python train.py --experts_per_token=4 --d_expert=64 --d_shared_expert=0 --activation="relu" --router_score="softmax" --normalize_top_k=false --routed_scale=3.3 --balance_loss=0.00024 --balance_bias=true --init_std_router=0.00982 --lr_router=0.000597 --optimizer="adamw" --lr=0.00319 --steps=6398
Below are experts of layer 4 (counted from 0) of a mixture-of-experts language model. Rows are named router (the router's row for the expert), up (a neuron's input weights, with its number), down (a neuron's output weights, with its number) and show model dimensions 0-95. Each number is 128 + 24 x the weight over its row's rms, rounded and kept within 0 to 255.
After each expert's rows: a language model's description of what the expert responds to. This comes from a sample of Wikipedia text that the model never trained on.

# expert 38
router [130 138  89 114 154 132 144  93 103  87 110 105  96  86 103 110 144 136 151 120 105 156  76 141 112 152 115 141 129 158 115 125 106  86 165 140 115 103 164 127 153 126 118 125  86 144 140 113 179 127 149 150 107 117 151 137 110 138 117  75 190 130 109 136 168 119  90 115 128 151  90 130 138 132 115 116  91 138 132 120  77 148 158 120 138  90 125 152 163 108 142 150 132 131 125 119]
up1 [133 138 134 108 183 117  91  94 133 110 125 152 134 131 137 166 108 115 164 162 122 171 137 135 186 131  88 170 140 122 119 139 127  77 104 161 125 136 140  82 123 101 169 133 144 124 146 111  99 140 154 102 139 140 119 117 169  97 135 100 135 107 163 114 142 143 145 133 106 158 117 119 126 156 144  84 117 130 121 160 102 127 154 126  64 129 164 109 107 132 139 104 146 150 154 137]
down1 [ 84 139 107 143 143 125 118 120  82 134 142 115 104  89 118 170 124 118 129 170 166 158 159 141 115 159 142 128 164 168 110 129 104 134 107 140 105  90 146 113 167 107 128 146 116 127 173 132 127 112 116  89 145 157  99 145 130  91  81 116 153 147 151 115 135 135 127 129 117 135 113 160 158 153  77  80 123 110 124 143 104 121 142 167 102 136 118 100  98 102 152  79 135 117 126 154]
It responds to: Capitals and short pieces inside abbreviations, team codes and foreign names in tables and lists, as in DAY, DAMS, VfL, Brescia.

# expert 24
router [117  97 103 103 157 139 146 162 130 125 176 141 158 107 130 123 150 136 125 145  96 113 158 151 169 110 160 101 138 122 122 186 124 111 138 103 131 138 132 150 150 184  85 119 146 138  89 101 108 144 166 118  97 117 116 136 100 148 125 155 119 171 140 118 116 148 164 140 138  95  94 123  93 133 114 123 163 130  66 130 102  92 137 110 171 156 125 126 113 165 126 134 111 116 126 145]
up5 [160  76 135 140 137 119 112 108  72 167 131 109 120 105 147  99 170 133 142 138 164 135 143 133 150 136 101 156 128 164 132 121 112 159 119 138 144 120 116  77 143 160 150  83 100 152 114  92 151 148 167 133 164 131 155 147 118 125 142 128 152 167 112 109 120 113  93 126 142 173 155 113 146 121 106 113 105 121  78 177 120 150 114 149 142 159 126 175 120 148 149 137 138 152 129 110]
down5 [112  94 110 159  97 115 120 121 136 123 161  70 133 132 125 112 102 105 128 134 140 117 114 103 143 125  80 137 119  86 160 121 153 122  77 125 171  96  61 136  95 114 149 151 135 161 116 117 143 147 122 108 129  96 101 118 135 150 150 120 142 174 118 148 139 123 141  97 109 144 171 115 122 184 129 143 154 130 126  84 129 131 118 127  88 127  98 102 129 116 143 147 155  92  99 153]
It responds to: Prepositions like in, at, within and from that place something, as in a species in the family, located within, and at Charlotte.

# expert 12
router [121 109  97 118 120 101 111 147 105 167 112 128 129  88 138 124  84 147 145 133 106  98 126 112 143 144 118 141 108  96 128 120 110 143 125 118 175 179 143  80 113  79 117 150 135 104 144 140 128  85 105 164 131 121 100 138  96 134 126 147 140 120 122 146 127 123  86  89 158 137 146 112  83 105  97 121  91 142 134  83 136 120  70 164  96 104 143  99  96 100 125 106 109 135 103 111]
up5 [120 133 109  73 103  98 135 124 106 135  87  91  81 130 130 174  92 125 147 122 158 147 122 111 135 120 126 104  99 111 152 160 126 144 109 133 145 151 103 149  91 103 112 137 135 162  98  94 125 122  84 145 128 144 102 109 128 139 122  86 159 172 122 124 157  84 135 158 133  61 149 124 111  92 143  92 140 131 110 148 125  98 131 107 118 161 106 129 151 124 117 131 146 156  90 132]
down5 [138 118 108 151 181 147 171 164 134 152 132 112 113 133 168  85 115 143 146 155 117 118 170  88 132 148 125 106  94 165 116 139 132 136 125 126 149 125 148 141 182 137  89  99 122 109 103 135 108 111 118 168 130 140  90 136 106 119 118 168 154 126 105 122 159 133 114 132 110 114 151 112 151  82 128 155 133 112 153 111 113 119 103 125 101 137  70 145 108 127 180 146  85 161 120 146]
It responds to: Word-internal fragments right after a prefix or first syllable, such as ec in socioeconomic, p in indispensable, kn in acknowledges.

# expert 63
router [148 133 119 135 117 101 119 162 175 177  90 166 133 144 144 168 151 101 152 146 126 116 125  98 169 151  83 157 117 111 120 145 133 151 122 113 160 180 135 105 115 138 164 109 114 129 121  92 138  96 145 146 134  97  86 125 121 151 121 165  61 103  99 158 107 162 106 127 116 152  92 145 122 154  94 150 110 109 143 118 140 157  99 135 118 110 133 128 119 111 107 138 144 140 110 111]
up5 [139 159 128 107 133 140  98 150 114 136 127 139 125 131 109 142 136 148 155 128 119 143 154 139 126 110 129 115 100 151 130 156 138 124  80 141  98 144 123  86 149  98 200 121 124 142 116 153 124 113 109  99  95 162 140  94  91 198 134 108 145 175 146 139  94 126 148 118 103 154 110 105 121 106 141 125 130 105 118  85 136  98  94 103 105 102 196 141 119 105 143 140  98 154 126 106]
down5 [111 100 121 144 125 110 136 169 108 152 123 141 152 121  98 134 117 152 171 133 151 136 161 149 143 132 189 137 126 117 127 113 109 183 108 107 114 116 158 120 139 145 111 102 133 133 164 199 136 112 108 108 100 127  84 115  97 104 105 130 106 181  91 132 135  82 116 124 163  94 129 106 131 138  91  92 124 135 111 123 103 101 115 125 119 122 164  99 118 122 156 136 104  98 108 161]
It responds to: Short consonant-led pieces inside longer words and names, such as amal-g-amation, Mem-ph-is, Stutt-g-art, Asc-en-so, Palest-in-ian.

# expert 56
router [149 140 163 130 149 111 140 133 110 149 116 157 111 154 107 126 155  72  83 128 149 134 105 161 150 106 129 105 138 140 106 130 158 142 145  95 146 154  91 109 131 109 147 143 153  99 132 153 157 131 163 113 149 145 167 165 116 145 111 125 135  86 120 102 170 148 177 117 138 135 131 110 127 116 131 132 148 159 157 115 123 130 133 118  97 203 164 132 150 146 144  73  90 108 126 119]
up5 [154 135 135 156 134 114 138  93 133 132 110 147  95  93 178 122  59 113 110 102 148 121 105 138 133 159 105 133 130 133 105 112 113  72  93  96 127 153 121 138 123 107 101  92 127 149 108 155 172 139 144 134 131 190  90 152 157 127  98 107 100 115 149 148 105 131 140  76 147 105 109 117 130 140 107 128 142 112 158 158 110 123 119 149 108 133 129 117 130 110 105 112 141 187 113 109]
down5 [134 115 113 159 168 124 145 153 123 140  90 125 154 123  97 112 101 137 154 126 122 133  93 175 137 161 140 160 101 100  95 159 117 115 141 119  74 118 156 127 167 110 129 159 190 125 135 124 156 155 123 124 163 146 116  93 119 147 120 144 139 145 117 120 165  83 155 115 122 158 134 135  93 116 122 206 105 114 127 147 117 101 126 181 131 134 135 125 154 127 129 154 125 152 136 105]
It responds to: Commas, periods and linking words that join clauses in prose, such as where, when, however, including, and, after introductory phrases.

# expert 54
router [115  88 158 115 180 123 123 118 144 144 125 122 143 163  84 138 115 129 158 142  89 144 134 152 152 171 105 103 137 121 110 135 135 113 108 106 131 113  93 163  75 169 120 164 155 145 129 150 148 148 166 112 140 160 147 159 145 128 123 126 125 134 111  69 149  94 162 143 146  99 106 106 141 132 131 131 102 151 126  98 130  94 139 137 143 120 153 116 188 165 104 103 132 100 129 149]
up1 [125 117  96  85 149  68 131 114 154  83 121 137 118 132 181 133 144 129 143 121 159 171 138 128 138 114 144 166 130  83 142 151 113 111 124 113 103 155 116 130 113  99 121 140  83 131 122 130 153 157  97 150 122 117 133 102 163 156 151  88 131 144 151 151 169 117 132 108 145 114 131 171  91 173 150 112  96  77  96 153 152 164 107 123 133 135 124 140 114 143 135 101 143 145 159 134]
down1 [129 111 128 132 121 119 120 154 151 118 151  67 121 132 114 149 166  92 146 108  93 166 119 106 156 100 160 143 119 112 109 121 148 127  78 125 124 108 124 118 116 112  85 123 131 136 115 111 102 127 184 146 166 138 129 131 119 106 134  64 112  92 155  91 120 106 146 168 154 104 145  83 164 183 138 104 137 112 127 130 140 117  78 129 137 118 150  99 108 126 115 118 134 147 163 138]
It responds to: Pronouns and relativizers opening a clause before a verb, such as it, he, who, that and they after commas or periods.

# expert 20
router [123 129  97 137  86 121 128 140 113 122  82  93  67  98 129 151 125 161  95 136  95 132 157 112 112 128 152 132 130 115 131 111 128 171 124 118  78 135 155 111 140 140 144 132 146 123 148  96 143 127 157 152 114 128 144 129 120 109 165 116 143 164 167 107 121 150 162 134 177 146 104 169 107  91 138 117 137 155 126 140 118 110 142 140 103 128 135 161 115 177 137  60 125 133 120  78]
up0 [157 143 112 115 137 106 140 131 153 128 114 146 108 132 105 116 149 123 141 102 154 131 111 111 124 142 117 128 117 115 133 134 126 105 142 155 136 116 116 133 153 109 143  90 116 151 117  76 179 124 151 141 125 107  91 153 149 128 121 126 115 121 152 111  78  89 107 131 131 102 117 115 161 159  43 115 119 137 159 118 155 147 109  80  77 105 155 146 152 137 198  90  95 125 116 141]
down0 [147 140  83 141 151 130 151  93 105 125  92 140 111  90 106  99 136 159  90 134 123  96 129 105 114 135 105 117 118 152 155 122 109 122 130 132 171 111 156 135 142 123 153 132 123 161 136  78 133  93 139 145 124 101 128 122  95 113 136  75 139 194 151 174 121 107 113 142 131 122 125 131 134 117  63 101 141 114 139 131 176 148 123 103 128  91 145 133 142  92 179 117 117 152 107 118]
It responds to: Common nouns and word endings after a or the, usually before of, as in number of, height of, part, end, back.

# expert 46
router [126 148 106  97 113 150 100 152  87 139 104  85 135  96 134 113 137 124 135 167 164 122 155 116 128 171 116 132 118 101 126 164 119 160 118 105 103 114 141 128 114 133 120  95 170 116 148  84 101 162 121  85 115 172 127 136 126 149 115 123  96 100 127 126 119 158 156 133 102 105 166 145  92 104 133 138 179 124 138 139  88 178 112 158 107 151 119 127 110 162 109  90 119 138 162 110]
up3 [ 93 130 126 109 155 166 123 137 146  99 149 105  92  90 141 115 110 136 151 111 110 188 126 116 164 126 121 117 126 124 152 141  99 123 126 120  85 107 164 154 141 140 114  96 114 139 134 146  95 120 130  85  96 144 104 185 111 154 145 144  52 101 141 196 131 146 104 158 123 105 155 122 161 125 115 110 112 130 144 140 152  85 138 158 123 127 130 133 143 119 137 111 124 130 156 124]
down3 [ 99 140  96 156 161 122 179 179 130 134 143 120  75 174 109 135  87 120 145 100 170 111 148 169 148 154 114 132 132 132 126 119 111 106 143 132 155 131  95 105 155 143 175 143 127 116 132 129  97  81 131  91 107 145 177 116 122 134 120 127 164 177 157 142 122 107 145 115 148 110 113 157 102 105 101 142 117 121 113 141 116 117 154 109 117 116 121  93  92 139 126 129 172 117 104 147]
It responds to: Verb endings attached to a stem, such as -ated, -ized, -ing, -ed in showcased, self-incriminating, signing, plus apostrophes.

# expert 14
router [137 131 141 146 101 133  88  96 135 120 142 140 128 169  95 117 135 102 117 112 114 116 120 172 103 143 135 154  92 119 154 111 139 137  97 138 115 164 106 160  86 116 117 151 143  93 147 121 130 143 133 109 162 105 164 104 155 134 178 123 123 141 120 100 102 159 175 153 127 116  88 181 127 121 165 140 169 144 130 129 160  97 121 109 169 143 129 144 119 195 152 129 158 111 121 129]
up1 [161 137 142 159 124 114 113  71 136 124 118 144 119 127 160 119 107 126 148 137 115 142 111 104 102 130 118 171 102 114 125 142 137  95 108 136 107 146 140 117 134  98 107 121 122 119 139 154 130 172 110  90  85 145 129 131  87 140 138 146 111  82 142 138 139  63 121  85 134  98 112 120 117 117 144 125 152  87 124 166 140 158  98 183 149 125 151 147 146 132 163 147 198 145 127  96]
down1 [119 122 105 137  84 113 110 102 119 165  95 145 107 123 141  98  95 164 122 145 134 100 123 131 144  99 168 108 164 160 174  98 135 111 158 118 122 142 155 137 154 131 125 113 106  94 119 157 160  90 152 143 133 119 105 128 128 125  81 143 119 118 142 173 199 141 132 105 118  78 164  94 125 160 140 101 156 131 109 147 104 136 149 120 120 112 131 105 108 142  87 154 137 151 137 108]
It responds to: Single digits in numbered lists, years, dates and table cells, as in 9., 202 5; also album, film, Finland.

# expert 53
router [ 85 105  94 145 122  54 147 136 151 132 102  96 144 112 156 113 116 119 160 130 119 154  72 137 111 150 110 151 111 127 115 102 122 173 117 162 102 153 129 138 135 113 109 105 114 103 155 121  98 132 142 163 113 101 105 102 156 119 129 194 154 125 148 150 165 100 132 141 128 160 104 155 144 122 110 113 131 136 146 153  82  95 160 121  96 110 109 122  98 129 137 141 123 154 154 123]
up1 [132 133 153 135 159 119  92 149 128 127  93 122  99 161 136  99 137  84 136 127 108 133 109 102 124 130  95 126  89 141 156 135 104 132 140 123 122 161 167 141  76 157 102 117 100 131 154 123 127 146  79 143 122  98 100  93 149 110 105 125 169 102 115 118 130 139 161 139 143 114  78 120 145 203 103 121  88  88 154 149 155 110 121 151 149 159 135 132 137 134 149 107 134 141  95 158]
down1 [106 159  90 102 116 127  99 168 120 103 115 120  95 127 108 154 131 127  67 158 150 102 120 103 121 142  96 153 125 131 144 124 105 102 164 141 140 117  93 121 114 152 148 146  97 120 158 111  86  91 121 105  97 107 149 137 120 103  86 108 137 168 128 119 115 127  97 117 110 156  97 160 142 142  79 146 117  98 147 112 110 159 111 118  86  85 141 116 166 106 139 154 120 135 125  87]
It responds to: Middle syllables of personal names and rare words, often foreign, such as man in Emanuel, ian in Florian, ster in mysterious.

# expert 42
router [165 136  84 152 137 138 118 107  99  98 107 137  99 142  96 143 145 132  98 127 141 177  74 139 126 139 112 118 131 175 114 120 113 138 131 151 131 110 110 149 100 160 134  86 120 108 132 144 117  92 104  74 146 135 120 139 104 134 127  52 144 130 136 153 170 134 109 134 162 155 127 112 170 139 112 132 101 169 150 115 102 149 137 146 156 129 128 139 158  93 149 160 144 121 161 136]
up1 [112 128 154 148 118 118 122  89 122 152 160 125  80 135 116 166 125 145 153 127 156 154 161 130 131 160 103 101 103 157 150 119 119 185 142 114  99 125 141 154 186 139 124 126 122 156  90 121 112 140 131 126 149 127 121 151  89 141 166 132 108 121 138 126 119 119 138 143 140 164 141 133 112 136  77 119  98  69 110 164 135 144  86 155 116  78 131  89 163 127  96 119 130 139  89 145]
down1 [104 140 119 120 140 143 137 136 109 133 127 142 109 137 114 148 140 141 173 142 119 111 151 152 112 108 142 143 113 158 158  96 109 136 159 102 159 122 178 114 154 135 120  97 133 106  94 122 155 130 153 112 171  92  94 114 105 190 144 166 121 132  99 130 147  92 155 189 111 131 133 131 142 121 119 165 103 124 129 118 150 127 170 193 116 119 143  93  79  87 133 119 146 115 116 137]
It responds to: Capital letters and short pieces beginning non-English personal and place names in lists and tables, such as K, Z, J, H in Hjalmar.